config = dict(
    d_model=512,
    experts_per_token=1,
    d_shared_expert=0,
    router_score='sigmoid',
    normalize_top_k=False,
    balance_loss=0.00119,
    scale_expert_input=True,
    lr_router=0.000611,
    norm_eps=1e-06,
    tie_embeddings=True,
    dataset='wikipedia_en',
)
Below are experts of layer 6 (counted from 0) of a mixture-of-experts language model. Rows are named router (the router's row for the expert), gate (a neuron's input weights, with its number), up (a neuron's input weights, with its number) and show model dimensions 256-319. Each number is 128 + 32 x the weight over its row's rms, rounded and kept within 0 to 255. Numbers have three digits each.
After each expert's rows: a language model's description of what the expert responds to. This comes from a sample of Wikipedia text that the model never trained on.

# expert 8
router:132059159108113151134000129169180109155121186145126097142121119128158118053128150152112080102119111146133131155104087110127107126120204169195132178137125134066119159179104122126066156132144125
gate0:132147096112118148117028097199127081127110149093120133068082146097207147148147124073127187157108118126112127157111092208091143103085143118174124118112140123066142132131054100117157120180100033
up0:115122122089175096084117086136113104156123126116093137100089164094133143141148156094129161122116140134128129143127145209049142071032113142173115106122122126092152145128081119095164122127108082
It responds to: Biographical roles and occupations. Occupation and title words and connecting commas or "and" in biographies, e.g. politician, scientist, professor of, Minister, appointed.

# expert 9
router:132071137132146184110129212165152128084163207167124103137171113102177148125072145148142113151065138125176147115126142115151057114109158120066106118166164135102154194163141112164147159147131110
gate0:128129158135140109143131176160138132172103079087157118130114160127130066162086113140121028108151150147069131126074132140110115083107108099127121132129130126154107169116126106113108110131178098
up0:131129114134091057201097155132120117230131101118133111096129123121146051131122101143116057111180134120086152140095152139115122181118072140126129152157109120118058133124096125135136184146128129
It responds to: Capital initial letters. Single capital letters beginning a capitalized name or code, often after a pipe or colon, such as N in Nadal, U in 2006 UM.

# expert 14
router:127155110120173110121117145115126189181094163111126149138200132118097105084057097116162085113157053147164148118153119137143131127144115159180081122155127154086133096128156089147149132138165148
gate0:021094128122129149114127135129144120040103130142187082198052123081086157129170149163044053114159120177126134228108039074117147076137122129119056170125134169172130121112108107035106075127126112
up0:119143151097136147098170137188129095029161140138142105147103145132120100159155096120111129079141094134115145205111132131073149144132085051070069123104113156121099129056099137101145111145114119
It responds to: Non-English name syllables. Middle or final syllables of foreign proper names, mainly Asian, Middle Eastern and Slavic, e.g. Akay-ev, Bahad-ur, K-ash-miri, Sebastijan-ov-ic.

# expert 5
router:110110119127187131143057092140161087168149165136118174099202140143140120130088125127144140171172178165095145123147110104156130151119092104187115179169147160124092151140047208092076134134128172
gate0:172104115147139106087123119122055128127129119143096127145115144128120155132126190214118137145180115116181158187027106124115146106094122166162098126140117169128096177144147101111142143121140104
up0:138095140116171129124126146126138138132114098158099133087100155131124165138118138136111130124137122118173148164109084138146157140123133144190117117103098183168045162150170086137132145145132133
It responds to: Infobox field labels. Labels and word starts in infobox or list fields before a colon, such as Order, Superfamily, Tracks, Coordinates, Interactive.

# expert 15
router:177120118095157112176000172139134121115156154102089141149132122108110114109205146129174107148081096171147138117068104103137144108090076148205146110141057140121091154161142110158140135160101134
gate0:135128126168185214119122120155130123164123133104129121113118132059080108100141170069156065113170172138157090121120151137121125134125161150155113119127254136085137135177126186127161074172109123
up0:130172158154130141127106123204125123128122119113134123125078152072119144086119171081119068120172214140171083171129180124107122096192127159118095124104211131125113157198095136124128098136128126
It responds to: Place name endings. Word endings and final pieces closing place names and proper nouns before a space, such as City, York, ville, Street, burg.

# expert 1
router:169109094129165142086082166136145108082200153109128080142103122131110163141123129107108111160117130125087200114119135133156113157067139090181132145116122141173106128119136153149146189128140107
gate0:125128129162118121078132152130139101128114119119154128094124134146119104143053129106075133127150127125046125084126123149128110184153121138135124143133169083158169111046142120111157104092137069
up0:074114115173076131126125131125144142144121099095134165075135141181104139155086129077131142089109160117091145060174128176134116149158159110133116138137129069165148117139127147109120116126172097
It responds to: Year number prefixes. First three digits of four-digit years in dates, lifespans and seasons, such as 191 in 1912, 201 in 2018–19.

# expert 0
router:138099104140138135131010070152165163157119174166174079146160133052156162112059096122130094141117077126062143099135111191117133133089132170127138124123092146135170184094116112135141129108127083
gate0:151177139107111108134109097128110139174070140098130139212146168129170129154086114126130156137128123130123088136156160129135131120175126125181130186161164147116124148123106075101138111145122152
up0:163137131073112128168114061102118152188104134126127141244097130130162127139122128122121153118127122139132104154232125162105116116165128098140104167135150134156126160125160105129152124104144170
It responds to: Table and list delimiters. Line breaks, pipes, dashes and heading equals signs that separate rows, list items and section titles, e.g. infobox fields, "- Phylum:".

# expert 4
router:133114146169158138165109119074133057133133174146108140156172183171172139105123158105154102118093088160096074121116148145110094116137107157183101154132156145135147109092131104082106120124140033
gate0:123141088125132137132126150156129147166128196122120153084160034128034087138123165164156144160168132106119093099131103186129167230086178068149087125151223087113167066156101108239134090094214128
up0:089184110113113113127126154150125140139129139131118118133145131071078120157153146135211149138166128085129111063170164157131128204107182096178111110119234117112134058143130123168124114103223104
It responds to: Word-initial consonant pieces. First one or two letters of an ordinary English word after an article or preposition, e.g. bl(owing), gr(aceful), wh(om), Sh(ow).

# expert 3
router:136083148081142095082093111201125180148173157147120160161105171102150105127023102139142135133108184163144157149140102119109122105131124096117113133092151144124169144201098124124097136157141136
gate0:200107149121139061200126129122126132082198163132094125148129083135123103116153142079127118126137105163089133127154119059113166191135146086148171165121125102124105104099072183134090124138123096
up0:149088144136139047209105138128109147082132070203082103131119100108186086125160097099121149147111099118017126127191111084147151054148166126181104104167110131107100152151083170131133137182121084
It responds to: Name and word middles. Word pieces inside proper names and words in sports tables, chart and review lists, such as John in Johnson, Car in Carpenter.

# expert 6
router:130109103151132129196058140245162081149156125144183110134075109125119167195140108161118134141146127144154168108117078165136145126116175198146113196163100109136133083126147098179144117170133184
gate0:120077154163120166116128091055146096161114120127134182132169089106115067057110149138082122125086083121088130090118139107105124200129124059155117149134137119062065120119151171148116130188130101
up0:129094138153128119128153117132128097117080117123159190137130128068100096106132096187137116098134083129152161056125092095129126160128136111129109148121155103054125081110117137173125117225126089
It responds to: Mid-word stem pieces. Inner or final pieces of a word split into fragments, before its suffix, e.g. trans-lat-ors, in-let, up-d-ates, daugh-ter, elev-ator.

# expert 7
router:164085128168210178136046156090138069149137216141125127154130142072106141162138141075136121119102127160087111112145152121098131135104115062199081149143170133101149093173116147160147129131105119
gate0:108098129128133125124154126130142120148154132151125100117135128098110118135164120230146127138159119113112153144120138058156155093085125127182114152194117129136130086144173130096090129103105126
up0:154144160129173156096148170169135140131107154149108062083165140114090122136187099151243121125164085122112164123127138122156091076128141132181127158146112117066164087109166128118113087083122140
It responds to: Function words, verb phrases. Common function words and auxiliaries in running prose that introduce the next phrase, such as to, the, could, have, was.

# expert 13
router:109109126176141181128091042136144121115074150141104078071107141123146116127108158133124119142146072146099149100097100133112116100142095145117143112098134074146143107085163103157066112141111107
gate0:137125129128134121091131106136128141152126148103107132168159115114053138132120119170131137098123146122108118134124188128125027134142142175112100140099128122121062113101137119059148175110127082
up0:143103062130114147127127088139167160131115178173107210154148125160128128145117126128121163103122157148097103137114132123053083107118217170100128162101147144115096164126117118115166140118120079
It responds to: Inner word pieces. Vowel and syllable pieces inside ordinary common words in prose, such as i in interior, ene in homogeneous, studi, organiz.